config = dict(
    d_shared_expert=0,
    parallel_block=False,
    optimizer='adam_variant',
    weight_decay=0.0,
)
Below are experts of layer 9 (counted from 0) of a mixture-of-experts language model. Rows are named router (the router's row for the expert), gate (a neuron's input weights, with its number), up (a neuron's input weights, with its number) and show model dimensions 192-287. Each number is 500 + 25 x the weight over its row's rms, rounded and kept within 0 to 999. Numbers have three digits each.
After each expert's rows: a language model's description of what the expert responds to; "gets" lists some tokens that make up at least twice as much of what it gets as of all text. This comes from a sample of Wikipedia text that the model never trained on. Tokens count by the router's weight.

# expert 3
router:467478537489481471513530547501531481539556515491489521516524467492482461515528516524489512514495467468474497506501450459485529507516464478459473535526506486509457520511497472503520475476539487519507518511503492544496532473519543500499475518492477524521479482463536492524460493540527479463
gate0:469493545516501532547491513469512503510558490522495521477493531525487499549483505492527475514490468491460524501509478495502479496486471515447512513466521535504474500514490478504505481511496493493513474531499507484489535488570491501507499495518507510475496467519492546469512518449577506490
up0:549542524503520482469474501533490468514457493526501548504519504521525475478480522533512490492549497510512494499499499450485522482523534477524531499515505493496493511499505516496483501473523501496470515458505502513485502492466477464513452480494488496495484546527461511499499506531519523507
gate1:474517551459515539480505530504510517506505494477494481539513488494498507473478503517463512515491480450494503492522479480516481456529458489470478488511484450468505539510481515471532536470464504495554467512502541504506507482529501534508520501535499488545478441520438529500559544495485491504
up1:502505456498489515448491487536525514476501514550478529463490480479483477509501502465494530494531508529536501495503530507482507492490531496502528493495540535543475515488510514492509501513525469489463521535499507505513491517498489474503478455456489530508502539467527465517460507497489497503
gate2:471522455484493525517515477525472497521496558534492500491490504487501522503492468487490501495450520468537522495505501522493489520453496497527485512450467505520452497541494509518496493489502504495514519546511475466537494434479526500470445502480514495566510465498523510500499498551524478505
up2:490509510451476478516494494448517513515519485456500492490479492510506507523530514497453518525498466508483522507502482543479506511450521495530529458459508461502538489482487460529544451480489508499518522542477473473462520480475523514535484474516482485494509470491528507480472427481531510487
gate3:492486488514534525478527526514505555505513505511533528485538493501513518494508549520471500541497508464489488503479514471493519472460509486478497506460516493494545508475514500525465499496520511495463525463496484504496504480490528550500513524434491476466545511478552458493513511498507526505
up3:456502516524523485479532450538469494498519506490478512495443453487559501465503510511514487515499503503521464504498469466519520512551532492525484463535495517506497504563533535506503458505520552509520514534493489511480502488523520510504495525472491514539545478493543524493477507525516531483
gate4:490519478513514481513479459540502493469527504482468457497475457479484493466483434468485518506508547495529511484527497484444477533485521492510483523535485479524502514513466513525535545488480482491508497490509466519514503504450509513512530525463490512536516471494479488473455491478468463478
up4:499480487546488491449475478510517509490528523484469491477496522469455529509522501473495487487524533515481489479494516480501448520445537472520512480524501520486515546508535505477504510502506506505501490518456477510508471481523493465542507490508491537516497476473528491508467492547448484499
Table separators and decimals
gets: " |", " ", ".", " (", ":", "–"

# expert 0
router:489509502467529493501541514484547503509500497512492506495558472504512473508515504530510491471474502478494472513540443497460504503524506498499498491533467496494518491502497539457479487512477465492472491520504558545465528475508526481496529439480485469479500494472519478507449540502504450464
gate0:515513497505494492540452483496472465527511494524493506487487509487476492516505552482465491473504484520516497507444532513444484471527476512483514505524466495493520498477489546513521538504501456490484466500493494478449481535487466508463497490514533466505428478483497479479506512495508526498
up0:527496500499476510518464493463451479526513478522506528508470527498463482457455513498479483452490468539501494449516533491493487480523498547535503476473461498477511501502503560514514529463510510516488456524474509476465504536472484566461478495560519473481493507478486462527515469518518525514
gate1:504497513540506518510455473506475480480461492491488497478552547493457515501518515505483515523482523531490488487524472510480506498453448460519465495509482550468480461526499468502490503481511557517484476431477491525526490484471507498486488523494458518514560467489470530536501497467474508479
up1:474534469488472499423453476524487466492534491511525442525561486483489540493448505511497471485505526512530519494515489544491488507511495506517538507524485493471508489543524484482508490502490532497500487494488485508528524525518477480532513523485488545545512485510476495514508492533491555518
gate2:480493527420540521505523537482500501517492479494504519481501491510509489491513490461500509465517505510486527460538488476534502514474498485551515478447527475482498504533521455479484537531483521496537493500469482502444503470508479480513517467500541515518462523503477481460496456462490497484
up2:503540499502468455483532519524504506523511535486488495478492484522527518498536518501519528529530527517486491479504493497493481528510479469508493473526527499501532510490471469507502486515466475533487526497471485498496496474498508510461477476490504492471514524476493469503518531532490492501
gate3:505448483524526501504490497512463464465511506483485513507500497526505487481514518525485534491498515500457528520485500488461483500488452503416534472483479477488496495490502528459531532529490490499480493500533472485484489491507509553556507511492494501496496464466465484470500550504503489512
up3:484461499534509505529486490498454487457512497501492489513533468501503512478492482501501514483487501479461521502501499508472507547496509499458514496501496491499544483534519521479522553510485461508502515473552465487505493499490503514519566456481504545497523453519455502475509516473479505451
gate4:489540511482514518511472503482481544548475497478461500488580519482505474472526496491469478494498510524497508511492490521467502510492539495489469466492490492453485497558489550489480508520502469545459489530521517481460481496505513524503516530536514490479499494499484510490465480464469503437
up4:497521471491484467532507512479492496498522495506541501522529498496452493501530492506485512492474474515498491533500520515526529459498453531550466491500531505485500529498471497548464488493475506471489509487470522481531478509533507497478489512501498508528552480507482523521512417525526513509
Copulas and mid-name letters
gets: " the", " a", " was", " is", "s", "p"

# expert 2
router:475471528509484489478520486512512438537481505513500495472500496489489468524522526488481529511486483463497476523534483493513531524536459481513459523534503500500473510466493503463515510512513467520479523520512523506466501459502537499535503495469489514499473496459486474551482507539523477522
gate0:530522487493476502514476538496488455506507515489480501475468485486496483549507476512499504495513504470469485497522472462516508494514493465493513522559452486516478502462492527552519526542571543489508560505518518517481504469523520492537482501571540513498498481508464487503523529484530510515
up0:470497509495528473552475532522490487463534495476481493504481468502481523507464488500506435520474466450490504528500454505505502474517535484498532493476492487498475500489462426461470474522514507472495476536460526506491487514508534505505508545505525444527517483489560465515473538492501512521
gate1:465499505492522508485522511511488530502498478502499482493497489520488475514551483535522484519494464451468508511485455504471523510481473502443500510470499477478510506472511484488499514522482470520528528488481484466453506483500571489497491529502486461472500461492488480485498475480520519488
up1:518500535506505485484505514511509484501532528496505494474478476489496515491458479485512517479498528490492491486535544462531516500528547483561485507526471496509474521485530495510484493488498545470476490534510498533533506489519487483502472463500511528524510534467513502521525546491496512504
gate2:510539510477524531500519531487511499552525495511474519517518515515496480515496483506466528483511461480501477471505502496496494454533480506481496474504501520495504530471492531454480498529491418491477534533463541520499511490513538512463506525498489439580446484489521489525539525512485481494
up2:494482523553483489496469488520511494504487457505468499495509484515502525533533497495505509473485518512464539497522515473480528543486507485529517514488467485485493518528528474497517456495506510496544514476487485520521513494509485471530519473524512537454522507504490481492503492485531513527
gate3:497479522505521472459510488482497540551482507500506509480505541472565524520502490511515538496478472462517496502462487484530500518531526495510520462523559507505493468501504518521487525508499467481503545461504514488512517517465494510505508494483496480468517498533500521520459451520476466518
up3:530494509454528497478462482490500486507531571493497534497544455475514478474535494494507541500477510465474506499518477479571512520522542490497513509489513506484461508479468554471510488516490493490520515481513494495521520547482460498490479488476529441511506538510515503502473506500523486518
gate4:480528496489493470513477502480484521512530503478470507490529488467429496505518493533474474498465498488474525521467517502516471489449534481497486504471504510453552514489511500544458532499467508504528537484529517487478494500507478529495451493524513504477524477544487520467491484462489549491
up4:507508488512455546513452519496484515567490518513506564461482497480479468463504466524502500490478516490486516531491484473532479519496470485483502504480506516464490476474483497497496504497531488508468525489486480493499506504508504505532480486514513490495504483487485506509494488498445515535
Digits in data tables
gets: "0", "3", "5", "4", "6", "1"

# expert 10
router:471468528522509493490516537508543505524492493553501577530512483498507488510497529497529495468511485474520475524512472512498553476545501504472497552494537463486435515470510487472506469511490484468452521500511552516500503497512509480484549474471461484505482486457525486480492494520529461458
gate0:466472506514541485430518523509511507477490521500492486486514481546477499509494486482523517491459503475510462486514511495485482514499482500556481496516485509507508475519475478488531499490502526504528495535504508505499557499509499491534532460526493477480485488523492487517502563468538489476
up0:469477507514533483492510470467479493480500485482493500511475521508497486497507460519520482512454532498498480468474522507479495519529496504530504505445487525523517472508483517520506498464496542495522494508504486471515515526469493527512524483528534475461553479532497513498484481443540500471
gate1:484530500494514496465531449533490491507487521468491511517459525526533447470468493533521495524519499503460533501470506512528525473490492496475517508465520478537512520549529498460513480475525501534515509509493470521532493502470523491564523494522472545513495492496488506521484489455578482520
up1:509490517488475532497498541502538502485526484500505509496529459496479512509506487527501537467522474514518455504502499521455478469464510518533496491550493484466526474480477480550498543491476442479485526506502506503480543515561480488466465442487522496500472497496506515498477541474480523504
gate2:534461508466511505522450500511510446508484542505504531493510498520492493511496508568525508466505501495489481529511449493491463486508475509509479467494532456458508525481541518533483502482515486496532514509508529480473439506495468526473527486481509503540478552529525510493482515475473462462
up2:516490511488499488510444457475491497471434479493505475517510542510469504455483498521524468506501498528511514495477515542516489488484525483499516484489525481520520470540533501502485475525496508480498495463520491447491450555523480521454539484525533495547465485513493522479499501486473489486
gate3:468462525463537482480526499513507507536484509527498468500494443540490514485489519510491497491515479539438487509497497511476522486474476520495513515530518503513506499474475498520488502521436430513531508510484495494523523513500512482501526490520482491522475525527493479479503547463517456480
up3:471481527487535466485502468472522521499495490509502480536505498492481484498480503493505452487496492516461541499496530544493485491485515503538507495475525494517496479533481500531494509511470493494519490472501492482522501519505498482489523536489517467511477504530479463467505460458487490476
gate4:485533506476517542492497490525503563475476486518510500473511489504499506487539528492556501490554511470491485542529504518465501485492499534498498525474521537520467460486429506473527474484520459484525501491488547521498499477521462465515484481453461484521525506517499537501500488485498460475
up4:502539498513481503481456489500488544473481473491529458490526525498485513503512499446511520514520521526482513509472504546462500483446528500516500504469535539541487433496429503480500528440549515508526489462530534525527518506519482473531503498477513506497505500552499531494521468471508508495
Second letters in names
gets: "y", "1", "2", "le", "4", "op"

# expert 7
router:506522484461486488539502491509516453505507488475547498494519475480475488518490480502545497471531471472494486537536447485497601485554486496472484536517482502521475498481530502476481492472492490507472490533499510537555478521500558490503506477524504536537479501453501492549488521527523459489
gate0:494523495509551449524496482474454485516476499493505495499496526467500499515534496531544469485468508479509519490497472487471542503468498515497532510457500524519497464510503488500442497525506496476483530504507546484525504494458469532515486551491502504522519540505513470521504503549486483531
up0:476471489501464536494498522481505493523498506509477491483484509461509512532504506521492517518460505465502479496489487498514448492475458481464536518476501508489547484460477533494524490530506506524489526467469504518476536495504555538471497529476485491489509464483516486506535519501494523530
gate1:496494517482477490477530499517497468482527475541480490508516491534548463503499504533494528442531457487463494556455492515499492485551465489482538480521502465455496481535468507466499513556490502510535479491499471487511490506535480522452523474503491486503494511502497515480497486506520457445
up1:533505475520473474494463477473485510513498471506527474529498490483498503469468505520461498497511483512489549502469500524492482458514487502506511477491493519516512500536507485498503520494533529516526465471472476498500488541529470528509520455460472517474544533530503551506492479498478482491
gate2:486477444511495519519492498508487519483499475520508477513514472497481535511528488477494481520494527437495444458466505508502548498532526461499518508513507487510461498486462520515503456514518500500512520512427500516494501537490539478493509480532512496475534468502531487516490499496521463495
up2:531503464501482513537483472481487545440446475493509475514480491517487502520536469462479487516466512481497460470487506510515525519497530503485528500519504497519483477471478458480481491492523505477492463501442506522524472581499519487507529501513524536494519482533535503518487521471501431514
gate3:483531475467502504530512545476499533478509494491480486462480477479492494510535492510522478487497457497500500548527460525467486481550501532502525515517526506516485473487506525523491505505471508492501512554534530483532502476518491478508499480468530499514503481476502507498537477502458518515
up3:491494505545436436510497534503495504473467514472492518488533535470475512527492476515533498445463487514472538481549484489500483547446489496487521510490520559506519498500519473518521551469488504471502518503496473494500506481533487526535505502480516487520527475493467502475538504447515539509
gate4:505501490471528461504526487446547534529524488481497509527539468515481480491484497521496485483501466493488521475540493506491482511546527469492511477481467493484489472526486535490507516495538500485498522481536491486485460521472534486474509505481488481472456454496498517463523505504500479473
up4:505448504489474477500527535453538522512515476482522490533504519486476493492484489510482480523493491471460516484504459548507479506500552504474508505496515500467489477533478536506508503483514503538526556492513511485463475561486552529519491511466466452500467510469509532502525503481499461469
Digits in table rows
gets: " ", "1", "3", "5", "2", "4"

# expert 17
router:477517514512519506463492518509544458532489522540478491479488492522512480517514537518506501468506490466493493510520471466493493501535473490494470563501476499506484549484518530476522481541462465495498526515457510491473495474524498449525516486512477489531462484494502474521509531496539475519
gate0:491519514531451507464465481496472500513537467463494503494499552517516493458477538461502500501517503513467542470466468539520482502495491505528485452476482510504503534473528516499492526523499526521543530488487468496480503449482506522500462538511522532525495489514453519508515495483553497503
up0:469493493522474519483485572518499486431513494513492492483500497502502487476510493478516509493491494504537500560518469481488508484494536496549539528480470552527481495575501477460489469484521481499465478543496546491496479484514490522554521491516498514475500504496506486515462552488493473517
gate1:475490495485548498552506479494463483473458498496499455526491505541509498525485495552467451481437529503534516513494488490461498502505509540454467555533483482516525533466531487505489526519467481482543512505532475494484517523471476521524520484499496428498501458497502509501505517499495477511
up1:515529481479537486466444486461512496484467522504518475516517507528507516549505463545487430491462528512514500492491499493511484501530500520468482491515470520508489510426559508480478483524502503464469505530532468509518488525465521476509521514551458482511503489516518514461528543508489531497
gate2:492456536508456564510499508510509534476482525503461467481494494517484536486463516456484498521502470487505525521514497503548473500502546497494532507458472484520483525557492535510474492495482502512532529457505532493502477475492522505548511488482563533528493489490500464524492518509546503517
up2:465486496460551487501497468523490480476535505474501510544495539536496474476499539504511472506498519493433480477475500491452464505466476489501494496495510531524495481476510501514519526513505494492496505527496473489501514467523502521496474478494540484498529494507500522457532486520469514465
gate3:468481517471464507495473525496535513535468455536541484509533521428471473482439504457437526488521520488536505475446478547517497455517485488505487490491482468450501477527541536532436456513538474470447498518523502500481514505484517501474544502483470509464503474500510499489511510490522500538
up3:473513476495493517502475475490502496524512484522519494522529524469485447487488504493478481417493505520541522487512474534527484502510480500497523477471520481462505505501511479503528448500508516507494533481496459490480494498471480581491502554533543469516477475536511492449477496466511465492
gate4:499485470512509548517531535517563502500538520528504509512497522536461505469533498461501449516507516528518513467457531507478496514477506499510517497494503534472497502539489484476498502520478473506511502494521523471470472501510514519489510530520496502495512544532457516477494501504502544493
up4:513481513518507528508517507512494512529523476461498487485503529556439528493528479507491479493513488463493489496487512487524490509462502474493504508490507511517497502510528500492506513464523470469509484517519454488478469543507518512472508461510453498507462473512503511485498491522491507528
Prepositions and column separators
gets: " |", " in", " of", " for", " (", " to"

# expert 34
router:488483509509533486489520515505504458543523521511495545484484442491512478524458521550460526504501480509441500530514458473492527476520486480444479541534490490497467498471519511503513490486481454483500530547513496502477489505485508467505490461470491504532494542497520491473460485498524457529
gate0:490460497496478501546529469512502472528484512512474486487501473496513513555488464493492520506465484521469513464526508489516524543475533501515510501470492499497455490451541596516482481494523516496520486452531494513525499552502503460484508472505520480488497516516467525485513488483536516471
up0:527455512502504496485488527465488523535521469541456495477470484464546543504500464431490515522541469520464524505499470499450494483491546512493499463478488465508470483430498484498513515546572530483502508495474500487523522472520466447480524473521516470527487492503509508534526507469493454495
gate1:461520483512488472494476463522502539505549503499529524505491578537479479508545527471472489491531455499511509514485524473460488480495511498524470533490506522531519507506522485443485488514467508506493513448477517509483485480540480552492540494551493499507477504515495487513499506520554514467
up1:524502513496467515518521556507477491473490510469504537502521475475506481487500499520510488482486519478524489522510478495475499538531462505464498492547500461541484543445475515518513517481485501537487514560503490481484499500519512484479490528491549481518497447463514459493486495487503501490
gate2:521535555501535511516522477498494502513465509536485488519492498507502478500458574506488498534494515500499518490512512494471479499520497506490470496504504520505487480536531476485472517501502452502495527458533505506483503466497503485515499457495467485498494524516488539494533519504483517479
up2:538523517492528514531521498461457511518483491471481468529480488507517486471488541455484472544478513503482534494473493534514456514488524497469474442519519483487528465554544481502478548540476465518508532452516480485485465530467472509505489468527491490465480524538478516462529504477455509484
gate3:464546509498505511484496529472522478489488478474487489483493508489542457527537560537509464490494470514500506481491512505466505494521473483461529507479489529508490490513514471478492497526481478531475468524450507509532474502501503502482513546435474497532516467469529494526504515511504432509
up3:471548494503508517525488525483497510478494483448477473504496520452506516510513534520502489534490503512513496493498532493456492487507490518504544512448515526518522500509510455521468494516463465521497491505475496514528493536459517568487529509471462505469519448490542488560516474507512475521
gate4:484481524486500522463531534507516555464474506480522487479513479486509494468453548511526485514500527485494489515522455442505507496492509533505495490493487472520482493483513459529506482501492531506515536474507452504517491490502477479472542461534454509494513501473491522499455505460521494475
up4:504512505473543488487511502489517481505527505527532531560496537547484490511515464503509481477504498474531475516465513525484527501543472475529505564513518524499513490530485512492481534535530495471446491561514520492502507470546515524539489527477485511508490514461524501513508517519475489504
Music charts and releases
gets: " |", " \"", "|", " on", " was", "\""

# expert 12
router:495523528476515522475475509495521493518512538556529516498536485507514492509475529490506495482524512500463450513536474454495509472538484485485466496519498502475484557469505530472518473528504478489476492534519500507502493516533506476509525497489491485521483496466545452488488508515550508485
gate0:465479529454482530508485526506490507529535484542497501464480457496505509517519526478515515492514501504515501504511479473483492481507466504512511459499462439497424475457466480472512514515481466530533512470463475536524496502500466509496539508502491539462500522476472439523478498518530525504
up0:540492563473462509514484480490504483442482492510470532489494514510544488495477510506533512513513515487481512519513504530510506511481524502532521493492490491502523467470489490486533506523503533489505484456495488496522544505537481505484556479535512488480508470496510473497475452497533486485
gate1:458509455476483484540521491504500478521489515530497500522577517489492510519522503504469516456510495495502495509538507484516518478495506499484490495514531484489538454457517528519514516517499515461497509520527540510468502498544513466457506494502514455480494547497488532494496519517507535484
up1:522502557501486540473496548508547481489484513472482563473503451500479509497498501491527514545504474459458482508475478511483517495476520495509482498529479500522457530505502496503493483468522470494510468504499510547495449478493521532560505507480490520526495503456500516521491485467469467515
gate2:465473485533516530511554522504514525470496531548533502458516476458519504470476514518494510467464524504487504526481515461491525478490502470527528493469550502503491502523491507461460456499542532461503500513530465468490494490510512459529536483468462514498479512533483480498528491516520483504
up2:483514517482497509499518462552472527454498505522531501456489511457550523432468467474516479518439491520509539498507481477485503503464541494537547470481486524512507526522450482477499477517538511507495522497500482486471502471466497461540495499485517490497493503543480486482529488478519524495
gate3:486527537504537516489533527487486487470500556516517495470530496546429486529505540496458508503472533481534503475554494489509487457456499526511506498476500450470491460523460505475520500504542482526535503495490476500490531541530532515483520473487487456497471479495422486473499523518478513507
up3:522482487492460485489462515485519518501496472475486504538489501507562514491513445511545534493518496493505486511449470458462535524556505521453480566509503552501491517473524465517483494497481493487442502516506525515541497464490489482522498494455481494519514545494537507510509493518469478490
gate4:500457498478491487480523487506500518531524540482515494505501491494479523520491439526543532514511479500495504488509484533552499456484495541518493490511524449467462521453520508508485485500534531491504498497517531542503428445515524490498514529513500509508460500500471527520475477491516475491
up4:493463493470493496485473464494457536527507524478502486480482490488508547484470447491508474521453510497496547448493531520537470504489519553503518459475510496493491509499526503536509507530507535549484474484508489493480469483506487486457517496522521487510478474535479515481502492442510517488
Function words and clause starts
gets: " of", " the", " \"", "-", " to", " that"

# expert 4
router:453458531473530510484492528505569471504548501521481492478545486562491525496546526517544521494526497469488471497505467451493578516519482506485521510520476488505484552471486466477506463437526451492473482489489525551472506481506525499493513466492530488529457523484528471502497520505534496485
gate0:539546487535511455507546501492493530507465518505497474524479488486484494484499516478542486522532475532493521483469520478476524514507497491496516490522483456508516472514520522534494474487491506528421510468522526496504439516531469478461473520536461477509519525472527511504519487478500519520
up0:489465495504498477535504470501519510510524461494495476519479545540507506538457508462487478472492518524478494498519499526489489539530526502466499505506514531521476524497506493549485505506494530506493476519511520442460525513520473470459466446473455532463504512520496479497506473478558483478
gate1:471486483530544486480492467493525465464477526479472468518528543492491481510551451532483497442472533492501490423494485450469496526477475489476462509458510543509498485485501515462494479528459496517508492482484498517535524480502530498517569474490506459475521457483507477491491548474495441472
up1:547498543488457463502481539512502540522536479499524513486496505493502508522471544496484484540538440496518542571503494545514531484511498458523490523536502463490503532468490494527517505541520482493478492503508516483495480515469497505511448501519474534484476512473472506497534474513505523518
gate2:508516510496468477511478492506505437486477542493509489538515518519531523499516488540494535504497506511514508457481504475521525508531468519532506490513478511490485495493503551478482536473494467513505492473490501511486492530481556548479517552522490449516538513510501547551518511501506506513
up2:504507487503478525430525506506448479503490500520501495468503521475510468501533490497480522491519479507477494494517498482516463486541516513481514484510517500504490472487514525474462509492517469471465506486498489484508494470507501477518532503489518490535498471521436505449483499545502488502
gate3:539513467540492485491488509488465494472482489490534524518484510490458505483493474467573443512479506464527478465542507512501436504540523512494523484509506525495512460489496517498467498505485530508505494513518462506523490484465488487503502491539501502482540486509504491500533500518483520571
up3:522504476527460499511492450492463524485488482442472471506486520455515496496515484503480491554502521514501493514516495485539519532492498501509504475486495528536541522499514514496468507475493551504520492461474494521509498499503517520527516530538507524501538456494481518514512461516437495533
gate4:464570499497548543465548461477481490488518491514487501493504523510480474490495517502485527471502520510479526485512484489477480463502479464499471510509465485487494457497517487511526540538479527518461534475541548521494495468550523501496479512461484489513496520504546521471520514519488501460
up4:532473503520473489528474537501468496517472518501512538477489466506479487533516478513515473480539464468506451515504513478522556538508473539479499489532513483481505483499489490485510479492517497461517524549488451499466493491470481495506491522523477527500498521498507474543496545544507483530
Spaces and punctuation
gets: " ", ".", " (", "/", "–", ")."

# expert 29
router:489542530469497485499500519522524486513535533524452525474526471516466483507516551501552510496549456462473481550537463486492499523511510481496502477514513482454475546471483500493532500523512474528482535513485511498461515457518516493490500469488468495544460526481505478477492516519501481466
gate0:536536542477492501529519523510525475504547521533571489460528536507482513517483493477493499483531479513514459556527492518490485497489510526498508505503489511491471503475506517488522484516512518474494514508501531514552470495510483513489510509476475462483495467472560455499482525518501488491
up0:469510516454517461539513494471522495502525524499540505478481545465492509492484495462478462553519505490530484519478497523483477519453522497506538455463492511464505486501528519539521494519536520508507536476519501475493470528495464518453532496509491493536484480497520503491516486507488524471
gate1:515526548512527492493520568523520514510446504507527480483506481484508498500500526542539489485505542493469496563522524503469493500525481513516522503466477535548483510495521498477411506472451498519478520477499485526518517513442496506534506531503484475491477477523542489534523502457512501543
up1:513493484476511490466494485516504492537527496478522518495525502549493500544470462493507509457475506476524476496518503480510536455537474495494480530560480450486457529465480519539548481482499499481484484551506485514535497514553511475483490542482540470533502507493537477530486501516462482483
gate2:465539474529533513486524519475540515492517536519474534462504512496496527501490502483511478531508458467470487489504477498505502516491502479530518484492498508495511540487472502497489521497533527516509478500535485516520467488531462471535463527485523485457536517507504479452489517490493518496
up2:474505489555452475477476495470498519472513527475482498450472511482483544484507559462538511550523469449499481484544477497549484502488518512497528519494485535457519510556473475507516509524543528498499506494493507465473488506509423491501490505497532487423511493480516475468489462472483509519
gate3:463469445494447538508501465510516480456463553514540509520503518501464527475473508473454513491525502503509507510511462521528454459494537512498497518507484516501492524508496499505470491524504521484476483445481493458479451484496517481492496511518503512514500468553512497511500510571495483497
up3:539512499515540459528505497488495485490514500492491507523488510489518428483537521512539533472498542503502505463475507498515496537564464555507479502510476498517488466499466518467509521493508478493523521508495509491504514529500486507485536492527482511486513504501471563480504508474496507473
gate4:479464496502491474525481486468516514529506484537464518453500501537487511528450496491498506504506531480510502498464506512502507523494503488492471488498468491537498479506539504551519504479521466486502518492496515525480519486498463463464475528497519471471531478510495487495513513502511528502
up4:510438500504499466498482500484511528549517501520496484493477521490514471512479529501514502495528481520498505482471529518542491518479516499504481465466478492519511473503510508479491532506534481516512495500513503513489499456522499490521450492518490498447514541506488488496532461514512510482
Copula and auxiliary verbs
gets: " was", " is", " as", " to", ",", " and"

# expert 6
router:492497536475538508510482484514507484534530528563547524499510476501507475521511506478521466469524486488526475527544484481484534485520481496462471504527509483490464551508508479496485523465506487472451525543560539499506501496508514492492513482437457493490483524452519468497502526530485463506
gate0:507514516478532498516559476453455504507489474533545495470549474491484516467539527504479516510535500511500462490506502520494478475469519509502515463511526549483469494518490531514519523476489457539471498509498558507495467529503530514460502502507501468538471476511478493492494433441483513476
up0:467555508497481510489512512539503450540498541488550460500484506507492468530385507499526523531473513473509438485493528493560478553501501544493542500490469479492527531504516520488507514493490512459534507499511456506530489490471483485522505531505494490500547487504536463506481497490503532517
gate1:500502534503510473478519506509514530483519507512521504501485541554482528537481497468508498523565440539507498540517524508493459515531508571486515516517489506495491449525470485516507490483494481497494514510524503494489454465516475477505543476523521518518487494488499533486525495466498526507
up1:508502511484519491453435481471519523506507503496498492533512498491510513493529524513498516479469507478486492477512502509497509535475509493514463495504499448503515471487481477524480507513536475414483521518504525514504507494470477500497495505522486515541543470476482500482494512527551507482
gate2:504504490495518523491483453517508497466482535513519469546523529504520522538466534513489491482451529532487534520528491507524473528520560486480504485507481486521495464544496474501533499428475487502488541556497517493481495567522519476463557496515484487501492460512490440534465489511501528495
up2:462450498511520489505517480506511520489500469543550462530501553477519496497505553500527502500491456529475519533500521502493477493492489498465499507458519461497499471502476463510477496503485482500475519482484495476510528532474508471505529470516438531510488495538510459473504495480502496500
gate3:476493504485507471500504502491514498552522546503503513484513502494517483566452529512501497511512485543501487516513465530488482496511482477514544524511555524505504521514472506496516497465539521502484501538528520490515521449466462481508458526507487503486474540513514522496490498537494506525
up3:477472514487475499503496465452483487556515507483498474512482509481514464495472514507453492510507508525485517520491491541526451486481502490530545506509500532442557511510517533500521514490518519503480550528497491497501502454486428491495521508519494514477491538485493520495494498496504540530
gate4:470487511527486478512497449540463546508511482455539468500450496481526496508469472449496497531514476524507523483490486528501470527482513509536494458469493523533497531546493488530481516543488484537541521447513492497462527520460494542504481473504477533508480517499460480505521492508519524539
up4:474517497479515509475503525494519486549507471502469505457498493493509516470473481512512480508460513472525460485504458500483524471503528463488493512496479542481485515481454499496496486492546483470500534580465488493493538483486510451489507524450474494477514539475548498499504523504491478485
Mid-word suffix pieces
gets: "ing", "ed", "5", "4", "3", "7"

# expert 21
router:484488519485512505455509514461509492529507508528508508496499487488489464502529534489512523470536460459489468489521441462458532494546487477524491511495478463498483513445498507459492493473456478515510518538490521508541513506535487487502506464501479468544528531478540492505473505517506472532
gate0:552511544517486513528495500499500523509495473454477457521542529517450480491430520505448482465485497483449522504497541554546507509467493548511484444518478480507512496478466504514527507514532486444532490520503482467501550550485542497495462499470461468496529489523465500512513465520540518487
up0:554497508508487514501501513482489476469489486442455459561572504482469516482461532515493469529424514534455495457487529518490502516492436493503517483513508470521513541530520491523541538492521536493519501494507494531490503538483511487515517493480474459501525478492482485489515459481521507503
gate1:503501491470497542527512499499518491517505502506462466523585489492471482525511520511503529433438524530537508468550531516496491490468518500521480514490497520519531474521496544457494452523495501511492524553527517518508513530472515533554524493460532487506494478525474514492490522488527506497
up1:510521523529508468467515503484489550487475482471519517537454512538512568487532490483482499562514505471475483489487463476477522484510464501502523481499502507520491535479504436496486543521511474511464494449489519509496470491483508472457448488515459532467530520475544524529513475527517489521
gate2:528487455472495473548495499457462483510492522529479526465492458508484523481510492458481484490486492509511519521471530481517504486520537498484510489564533490541489528483486515537498526554473500524483498487510546482505452499498473499543484518499506508533476498528563534508546497511459519487
up2:470490505470491463525510460503492513544422500453513479520469532490498504482497516505479484499503478531581478496482476515491510513495491508489502512523499475503502498492440527564460468497466452499505514494514467482493483510442537553504499526523509506466472482537484498471473467525473471495
gate3:497473532476479527524526502481498478561527493489495499473520481486490462509507556520510521467506472517502505539526503520552489462481458529494500452485533467495539520458498519521539516538482513472549498486501487513495488488496493478443507492509537453548506485467487478513531487469494504535
up3:479499488552515466492501529508530510514490487492491502483528502513499538482531480488498478511479525469525502474482477481502537507511523467500490558502468486497460513539499490476466461487504472513457481540506502484473526494531532472520489500521423556494496553498497521524483537491536451493
gate4:463466491508533521509461516521526485488499501517453517489503509481553495501512525498548492514473503515539441509535490543495512547527524520479490517483482462526519489506478531541466504462527511464495514479517507490512488507530475476485515526517502492529463507482485458509491513510488485538
up4:554516491470460530478558491546486503507510535499548553496516475538498489543487512492494514467533488492457527509483541451542509475496494526511471498537503526479467503466524481508508506541485485538462465503497484525466508458479527500518484486529480524479543514501530538558505500497521505490
Colons and mid-word fragments
gets: ":", "s", "i", " (", "er", "a"